{"hidden_size": 192, "d_shared_expert": 64, "moe_layers": [2, 3, 4, 5, 6, 7, 8], "normalize_top_k": false, "balance_loss": 0.00954, "balance_bias": false, "lr_router": 0.000405, "head_dim": 64, "init_std_up": 0.0277, "optimizer": "muon_variant", "lr_mult_o": 4.0, "doc_mask": false}
Below are experts of layer 3 (counted from 0) of a mixture-of-experts language model. Rows are named gate (a neuron's input weights, with its number), up (a neuron's input weights, with its number) and show model dimensions 0-191. Each number is 500 + 40 x the weight over its row's rms, rounded and kept within 0 to 999. Numbers have three digits each.
Before each expert's rows: "gets" lists some tokens that make up at least twice as much of what it gets as of all text. This comes from a sample of Wikipedia text that the model never trained on. Tokens count by the router's weight.

# expert 5
gets: "t", "ch", "c", "al", "si", "or"
gate0:526461532507499463524546532493502613546547501532552529540492412430516479537412524492417474445467462471498526503590452528523524492520513475485545467509542488522451540548508471561455506522478466516548483531480485489540539477498567509459449495473548433493535521539575421453513535471536410525505555527541458452454497515558495488410506487418535541544472554552512512497549484503539452388450474492487522403516480512521515464561451502538487520473520477550515500437491483477594526526496564533482484463436462516492477503454519556469468471513426443444503492523475518461479465554527533482
up0:565543457520466494474443542490504454493555536483436519469507534534443512524541506461612449512471549441459522473491538425475427519542473538452531539516535537446480507477557563458484487525516491573540565568477473502520497497492488427419520462458397556451478475482413522570548474462477493507503460448488546536519573536468511489523477509518528477458533463525522438522461514454449469538517523557559417568461497544434524543469548480451499527556501512491523505558441490507427487507542541513488473552546496515472493424480473517504465501405461457494433489541486519532521501506511557564

# expert 189
gets: ".", "-", " 0", " 34", " 36", " —"
gate0:477583498477484500558540491463482451486472498516547526513561507466539507513542475550513509570486472538390503518559406509501501460484501529529514503521432531535509433578523584456476476491500585463477420522547467575462525515496472535532541480489529465566549500435536491503474438535410501574518492459501450488510530474488530563475474447533529535554503512526420447509504471498488435521579526520567452527505484527515483525489557405515476557480537570506468500478508479489506483477496535524486498454515461492633522437569478521483493460490541469538554438489578521478559456528515529464
up0:482400514521530554425437515500484495496518490485478494493452483616410493483446569443475483486463531440564510518491559463480537521557471511434528503474594500481463506410523493543554550504499434511521588448493521543493459430520517471502526517490520562480412482526447487474502515478526559429442471490559544545456434517464506474511481546492487478430524522487516515488504458470520593480427470500475525462488523535505505485523442502469526406500464496431529515484512501474514480519504491479519512575487545559397446547468465467488540464463436535497495531572492454513456533464502471570

# expert 29
gets: ";", " |", " /", " –", " (", ":"
gate0:478481528412475517429512499517467504549546572473490510453572458431523500529485553458477473579519502451494531478492488514466456416515515559476494512511551580498569444498485561444525518492535539477541549466491535542441516452493513482539542461567483447533556514517468486496502477514407518460521528491585468501562448543415480450522581556499508536493454454471542581489499480569464501493505426485480558511541520500523457547533510473458472522522464487446451589461487509525411470437525440512497561447476522576463538455482500524519491418447506458482531451511507478505471531555547515459
up0:491535484500467514501537469477489525502469525407521484479455473468542516462498464520494507504480558432482477461479443440521486497482500491522499542526509531580514581560467529490483486475384497533468538481581529527514505563566486518458441491544480508478533562551539512525545493528414518524512550566404468555512528499540488539504478503555405527517561458504498440497463529476483544486497497436461547564506527560457518520492574473506592501501473467516539527509520513538569432534522519550521470611485442529504573522483531491482565520507504579436542549456539532521569404511541544509

# expert 167
gets: "st", " st", " St", "St", "est", " t"
gate0:499422507477505483494511468594496446502508538547469440465480466513528514467535447473472492476519460487504583498530530543523407584573495544475524531474415537457538501478538496473499542519551431508490479552500505556505548514522492524514448521555496460459477487502516495536514495518440446462478453519430492469494477516555462563524453488537459537515507459506486420466538477516574547444434474508481493517580558496489503526508494513447531435480498447536449539540580479424536544484500485524472477503507513488403555460508446535476472527397530414478440461504586458555495487611540520511
up0:452518490575588463504518482552474492504436517496435480518514430506474488570541422491516529580483509481511487478536469500484473552437581523505454450403498482461436489567450450450513473517502476445461466421500459560492564484481502429410529500434514455535433538431516506494546428541462499516466496479491500481507479515541484493443535524493488497514519509494530461449583496435507522464549548518576465515485455464464423558535525517496492522541453497464503493478598491487545535470450535498493510502404429485578476490533529585496531505524565434461490495464480477469523456523455512522

# expert 173
gets: "-", "|", " -", "  ", " –", "\n "
gate0:444560448474508523445517540474472494509605506519555486505430428458530533480446473448456508603540502513512540491559485480486433471563523560473521428488468577527540477487521478472494488556513493464486501517491440488471541535516513455499530476509502444481502480521453418494541483379565464495474502513510508512569525474424466555442431504571455424556476456477554496594514471497447553589523501490495458518467486485453476589547489548478508548472471529524462534508553462468573548474526445472526543502493514514550527503457485463498507510549467460550533469500526558518523538472420515497
up0:513473489489531458591507514426549546483485432481450538523570582480509443493565530518544499471518541457494436459438538530487545525409476473525494531450526435478463505477514471456509491395483411541520468505516517499509497437427507497477496547496555466519481540489530586493450516562522530565529462506511516469453462454525537394528551465458509505464493515515555431408482543478529447390526482512478513463537492538529537458454506426531573497500539502465493530458428528500451457519502501540497445411481512490450526523554479486530545468483493508532501533432434471513520526480501503548

# expert 79
gets: ";", " |", ".", ",", "-", ")"
gate3:545462462525479494533541494532479528610514461511467503423543447508420545482515561467462526518534488469500536512464469485576539519489433562561523487465519511455537544435546536533482504523542536480509557511471546493478474409514521465509502509517530559540512470409514527568512601480484571487512552501584469483454517503421536491540526565498561503481507548472497538548393492523575520496506513481472463398524463502471509478489528542500475553510490575529480528462494564484534528606554453477508484496546534519540418499445556499490549501445469485454529473464517556531491531527480464547
up3:487505513535450522410450501455543474455507523527496464503457568465537520464515441505524510479413495494474475458523522506438435509478581480480487521499537495484437461516505494428484476462445409558509453457455469534548574498470478574505563476487505489513534525567467483477483405515572504515477420469484545476454473479449446482465477461464467483547436402512457485450544513504451469511437455498572514553469522525568474587449548518489553501513531491483514490537511459473491480412462551610498494491482475533477604512583472515538481457533502507536456517539520493444526510453527495506

# expert 164
gets: "-", "|", "–", "\n ", " -", "  "
gate5:517511459515554523489554507383537571420507489435531541424459556440515533469496485455483489547466490530475483468587488513526517524447499450558531496505508483465515494534534549442592485524420509521481487486472439504479502486507479545554593529548528493477532500444444490485471529492596504560549530505475487497457467459443492444453457553511524475576522411479434487470528564554497491506558509444474401507462461460509457516552556523527416488479489510520500505514522479482515489507516564514424454444526459458451516459560551524542481475518422529525544556547503484490506561459498517521
up5:560505464522495480401545480456523575456498549449595538495419448427514500488502507533427454535441483528529484450510479500535487535533533548505573518496473463505464513573496555430545469489440565503496474478511409491486477523572494576539584482533510521482533439429446534493467462509541471524508490530515493491527513440453470453464428563510489453493501470485488486469537548617511535471534435472503446547451461524516522516523518524540522463511549508438552563448505471471525508496486569517424490483493449532539563489487540528572462522521475513535520552527478472445494491459496418469

# expert 73
gets: " |", ";", "|", ":", " –", " /"
gate3:504500484526513497533493571519487525467554586493558432511487477463572566479529498516436535586525470471469470475443517459530555463519487495474561492466459483464440447542438454504547502459496459462532543472430455505597530535455517538527540484529494504507456546512484485500584488530575483560446496502577441472503465499510490544509580510522477560508494481511454536508533488595465546445590456532466512433452537440517471569488493459469502444476525520454534569509478458537497526509587478462572437524430488524504492528486420465467488463577513518544516536466562503439511540522497483495
up3:493511428459565511538452511507483520519532517495517522465447454495578526534552526530396533558557556520454403574458444528580477455547488528469555462456524551512479449535446419499563522465479532515530501459510503486534517533470526435472494474523478545420572452516523492572468551480448476530546540514461432500504546528531537489499539502461442497559510474604487467553529477515502567466528543442429539499461552485461445534473496467519546518482525576397498499496504543530566471558497444510491508486523543536529454494469496410509505493470519515483501486523502563473544455505471479464

# expert 45
gets: "s", " located", " people", " life", " population", " team"
gate0:529506423474501465505489415497455505498502462492502531523541586502550535472495452495510489554490435472428487441464466468484485513521509444463463465511438516483485617565516509453425517531506493564479508546437473509458528506519534580534497510484492534521486437513467444433460482559440515565554518459530490541543521504437507529463534484450529464507532462496493467491482505587547567531554626447459499519515544436521454477496537578522525502514455498481530463468493442540512449474548450516461502499502462484525536430495503467543548544514449429524457530555478528475468588542512463597
up0:495484551480485507466477552544520476548508515550471511476475432488486507538450513548555543489485557517549505584515512594519496445498519512533572557408519477512497413374537494554514476491518495507529539503513488467597455509516501494464506438469447486465476563462496505519466529493542478388456504559470520508490536515556503487539475446480459486504445591469525498596495497470531500461468403486564508529457510569501504538542492419478477470453528497539414460553527573488492584494454517495559536529550481534500477512509582534455484444466508546505548503493539546489506520510457495447

# expert 28
gets: "g", "k", "m", "t", "i", "h"
gate0:469514535492570432526469582531498583584483486488483460427494492491549472583497495516439518512484538528501491564513506553466504503488494479568534559484498482497568518511472435469538485476529491505479493475471435525551507529493502452557498488490473483499527529497562439414489541470524543517433508520459530530426528493469490517562479565391493545523514539532577488522488512480520476466518550587546587496466518454465477558397451456534532439477468512577439500467508474498495464497495519506553444509411460484412503524565487527562528453578485463520488540444490554518516462567503508482
up0:504441450503593434530495503542447534563512470497443498443499550472526530529490470560427548550519484518490497495441492606474503480481499475512539636498509461523543548503506438478553506496535477506438526491448479516535516584477531448508402472545451495452460509495575455447497553517516523536496495514495527485464504497520494460598486547443479520533566566511526493509534521486505522531456500536524579518509537442483514551447490486500483462497464441535518486461528502494429494558517550453576528488481444478418519517582517501517547469605453450483486538475515567466548498556527470470

# expert 175
gets: " he", " He", " s", " she", " She", " t"
gate0:535485554473493544468548487545542588557487506484506451440468483510488518437569432455518450552550510497479515554482481465537553464540539526398468460523472473482463423468501474525546439449529506484553435450575527485474485454468445451543503530472588517639456537512573511461503510555541521452543462520467515506504504530502492440495508451517486510434499409515469510517556467543514496467496535492496538564483588531549445465475549524417495426466491470422523523559520553519507515528437517456533470466467532519487487479474523500459560471511485482447542511433532487532547494534478508505
up0:497513576483518480454535563509496506566493428507488476503495500507512469519547472447509515547461506475525516539551477487434531421481610548441450470508451522467447464493439498541464482455480537532573457504505540499482552425511486427566524565493585449597467504539505519490510463613487600502524430491455483504474504551518548456495506442473516494516451493470477512550510506533571485464522483555536501574465565503446500445496504484500548465491521394507521509530533554577483479509511521482506424484477569467518475482445547505474515450479531494463491512485565437525581451545488471488

# expert 77
gets: "s", "es", "ers", " people", "ies", "rs"
gate0:488524537452473513481544448499449474478518508463475497528511487507542552585444501533506513492512494482481486452513524464453508538450521479505485472489431499526538471381541449487562515466544491488479502463400463487518514458517531456522507464426563482442479512488491474472493504433521540536532499497464513531490508495554518552555556510478431526514539541434501546601522577448497506493470540455445540458537497414499462496559516490439540476474540500549397439509430507510538542635522470436410523471545452532521523492437533552516529492518448489519523525474546501506538391493482532541
up0:482530441531488479523489537480534489521504488565441495503491502479491424421590489510500494513520492521527529522460482512508546474547454486478531499517522546491482532643464496501455528497459532463462505486523501537486488515431472548460519549553390490512516521468522520503472477534443473478467551509557464491600554533461479485458460477522536454476470470558471505376541437541532487499548523566600470474519525561517482481486528502577434503471484498450574527468554557473474480404480440515572456485493493427475516470536525477536446484471588445516555472537494525485448573524507484477

# expert 81
gets: "al", "ial", "ive", "ual", "us", "ical"
gate0:513496492485531581554522555477551503479490474489477489564535520453463596531519495497520529462469524490526537461507513534450595531494513468411439424553535534419493471470572547524488493474412448446532474480541444487515547461525551415559481504492478469473496537488479503518492524532527486530461565492496494471530590458457510569576452500555462542482502486481492550525507509460421479563481451485463455549480506426500413563468461473487516557528545467451486437527429522522530478528523480543520518521450496519497530501509490507473408499482509555448534517505569545545462471538447520399
up0:484503462487512517566514498498549507485533476519507530521531488449483507507522492487516540543507519505478530498496549564439555452503540510381463446538532539450547490497528557520531456474360418397524486489533489492549505500492484480568502504523491465541451556465406511560545497515523467468448523526436441544527512519479531568585461479509473544512504444450474552471552458494452524492428489518503470559497523422498525507466506534497546537574504493415544438573465490480552523461489513528558472525496492502414437496469475496493444449463560518513549563456555532514472478525457563443

# expert 127
gets: " was", " be", " were", " is", " are", " well"
gate0:458436480526435490485489464435533489432477520527511469550525495472528481497498503473451436511458520504503531502506527509514447493523518511506511494520461492490544643556549469574442481506547486547488445446542468501523504509464498545459517510544478479432511471475569489548582454498460526544476532457419463530480584468488494498504466397458487551469463490523514553565542517478541480494520520512406500497492483457498426501466486557492551529453451486524455531486513516606515512475456401547419466461486477522476583471493485480547531506551500537526468508461480581589521460423511551440
up0:565478467553582443513515454477447454448478478594464502520415520549506513583584455543555517509511474520463494538543481530481432477510500493485456500457573581510480526407575540443460466510477490525462548509471523464523478488487475543541499498513613535563549546506492499498465571472572515500472462539566515478519482575519491552510501490430452434528436562448504515506492480399531452516503484501460486495487506443495490551533436518509510465442554471436490467525495498472432559565475482446518490471554417526524462483512483516512475485487533494528446470472529447499478583526504482492

# expert 42
gets: " the", " a", " The", "The", " an", " their"
gate0:542454457544504516518477573548496432596542461490451554515483446542475469558429455512491528538507485551437508441551456514519402534548516487468469508517449490592498568578467437533482419579492449515511484533472458493544496548517531529517471538465477499488483528469518547528465545463471465480493455512506520533447559532478541472525493535495501477477532525505555507558484505524488429423516471526532544484526514453563400534547517429459491470541460500568483504542495500512523538416471496510467533529522539487542508510545595590580569503483511465519510507546484439522536463506438447502
up0:485476455493487546408499428475528504506441456478470470486512454448542549483514526637472486499558476478528498469525438485478529502472472541473548489566493460482456472486537572518450520512554466504556472518491477502487424569508480474465413454421557489510464483454542444513482491539522459505435519485550446533527523412507513583461528482582484581440519463566567538469475460513486464525558482485570518496490505400500538494481500502473477481541502591518488477473508469486574464474460540554498480493559505495555514465485424451541437525480538448515474494552538529550483473535530439515

# expert 16
gets: "s", "er", "age", "ers", "rs", "r"
gate0:459507486532533483475489518537470489552542499444462533564452497527430555523497432546485520489524464475521531473454513568440448423489547461520428530522548493570513482531470449457495483477563442447537515496533461552571527506551552417497499482501415465473516448521465426458483530515522471520454537523474497478505537526476468478541437511527504417573462566478434552445512478476538570472523489474520436485441480505524509531501565549458480449536451517460484542527512502543504486557479548529496460564479467554518450514480564509520422485482479499538506591479369499513450541460536564480
up0:373503494474515492503509444485505466501534442515518498571448539498386517508477469457557510468554538465497529531468544505498485502493489507523479478488559503487500439436494498529434553449595532465441520474529507453514454503501438504490485495532572427526474471518489516539546542501572445590466513451473472460513531482447511471434457497513478482518502509515515487522470493548567526450459489516534348483494500496496523442474539504459449520508430517504593541500494551510484497494483475500434552526529443532566521456502531479524469453527456420589535486495519460503447583434487513571

# expert 52
gets: "-", "–", "/", " \"", " -", " '"
gate0:531560487501503471553535528523531529491460551431516484548553502490566530425447569503439513493532440412413540551584489497473550403535465501533520516484477488479490499562498415488536491556504505482536506520517502534440508523494479512497478446469490437481490543469486530560440494501485492563506431509454505549493474500502486529531533425506550405477447441599485588534469499582515477520461511500504537486533530482560471448509473523515523446511555513438518491498430510531480504563542498477477571432509476544430507507480444512539537544515468432437510478601502519480443488553510464526
up0:462470455498483390499423451528493556484566478504460530414496491451447492568585434562453504504524535567569437494470516540457493513426503477517495461518530463494492476438492568486525455501507509474468497463450528462558533509531505520503465579567519590535504468503492497490500541515487508471513534473529473457495551506550520409504497519452460558555513539427499467450560537466505533448538532511546456569514523485478486497501522450530476566550482524532463479456541508516541477427494477469522403493473445508486489518475539530495586527469564564538455534421417475484534489484577525493

# expert 121
gets: " rec", "rec", " Rec", " his", " the", " res"
gate0:533469481506483518501540476509545495457471498594504394515449507560498503501534502504552509561485498502510497484534475479533529434499399527451447454465469504490517550493523525497456572480542553438479416503555523543518477473561505555411445497583479515475533528505460503543528480496450503483477484537439517482527548572490463494435525454462480467431549483533569507530506531557453440546512461435494490408525491479537467472525574470457497536485471494587432501591524464566500439447538471474443483498512503582482504494529461470494562555521506533551574485561506522441452500504468551524
up0:496526460538532455520491506523457412490505523473465496492480512507498504559470492514489442434438461488486488471566534468528517462481489536600521484489474533517469511562528555481525515517542482571530517478513509476555497558526560434434449498437442522513588543555483596569474496506460525466450438408530485470488489530471522492456558545428539502520478420483547495555487489489538480455420489525434475478431479439465446520478555473494486508490501494526500443560589525532435514477564541457503448480497548487458537551463468569532513495506480559435441572522462526427474508574520524487

# expert 180
gets: " the", " The", "The", " his", " their", " its"
gate0:553481471490449408496459483514497503473503577490459476443509466522487531515524523557498510553488527507517450538506454552587476450477605584469466547528461539458457480453516510535483505552572504491540513495436491496416484507501454466513501489519506536555461482469493461477524517550449526495545479515524546461489415518477439413490507442523536541544509547554530592478445488442486459479507511518615520546453491438546496479518532451593587483576462464416521526525439537490408528456504505535451517482485534505518452515546510500429588483500485464457502530532500513492517491540506474496
up0:451510440564532483472442458489498472510547536520513484442534499457468555570429468557506521410489507536505481555427435551588526479490490512481497544494483421447498502455461537501534480490589512530506457452525545581519544502579461560472485530538532561564499432461462500537544557497521454493498530490482465490487507558545458469473536492540530530536494484552516516510524459516409514515520546627522470567450467460442540454519556427476532511562519505466544468526508512471484518433443456502483561479523455509504461465469504470443546473474553451471529520493510466501527504580443471557

# expert 146
gets: "t", "or", "at", "r", "ur", "ry"
gate0:503577482498558506505502543403472517578523491490522506546529502506471492410499513476488597423480551461434545447460487541508625499532551477444546538572542492525512545487479468496530470472503481501526524495435548484427561479458501466449473446439614512473525430490522502457510531497532416494523498535530513473503494461520457496574505519487455520489482514538452449487493465477491512427517497403480518537455475436528485502537484473528496527452459415516538470473472503442528532538494487478496529549495500544479478549567522470490546559525447492489417531478547565405470541458494538469
up0:465488503423439453573514459545517496452466548475517495476539535425534522494514473570470454444513473531500514508535537511424401491495532444487463435461518538461531461507543521545497529454555566492490529492493482492545381563485477525493555471519465489497494564500500526531518477481450551502482467483494448481449519548507479462454474467477503570485506476487450505412444511479508521527492441541475512452557602556513569499500498469443453499492513518516468439520459502489506462528477507495565432423519492465536569502437422530454499452415512492522569478520494465569566508555442502593

# expert 83
gets: "ti", "mi", "avi", "par", " pro", "bi"
gate0:420590601434547505490445515484505497439455462457435478497476526514456466461543477531549487501494526508519509546526447524508446586551567530541503505482500528452575540527439507479540497498550452521454535523475548513487531444523503423520525480478528573534560465546486575524512544524476424400455484471476523525562495519454499529633559507501488474480448511481481416546452514483522479510519475488452515505497535461438518492493479561498449475505513505577488420483501477524488508599523534575516476498518492510559467463497502529516535489599552504481480531467461544526457514509530482434
up0:554491548520449592482556471487523483617564432463517477473548519499525447592485591478487545498504456517491518469575460523487500488539513455492452461464474478521459528522491564504507508576428579538501571466478490522523531479470489480496463488515452508497526534537515437498509516517532531477483486527507439532444456562466468548396547485530515453483467471507558523550547557505565473520518411517417524508521519497469467511471423504513463527519491486513464508467501474608517536458451515495509434520438459433564497539537474502466554526424515413460521538516453469527497470525532529435

# expert 97
gets: "al", "us", "ment", "ical", "y", "tic"
gate0:516497480493492424451435427479477513472534556497423538487455476556438504532508452521478498514484477561501415478540488586478479487434520578525499471576518440479503511477435481507476469492512490550496534497542484524478452513498428469435438569493528505505474465570481573498532521517461528481569545510508567501472461525432430499531507550516561526538485519426544453514450487520472447504462489522614544466521473522504487517520474434464502476482455542521465482447633496518467541476466548463615503520481500512450451494468428509440514448473461496441549500468526506542525501503465527561
up0:558503466504488537540533487480433440490537513539470491467525473514478444482490516579518592496523516531422504512455496538453520477562579479531491517537513500457514517557517484520457479520385487489539488495566478524567534503527503464492441533439499524392552475521539479444466539616495490550541513499530563479501514475445504397466487494513511493517510521467470547469572466560528467521507422546518490476524473412553479486540510453475476499492540537538516582490504472487454531418445477499427464566515508407588445505541501482562513454483472426522527523457518502512505442523526520539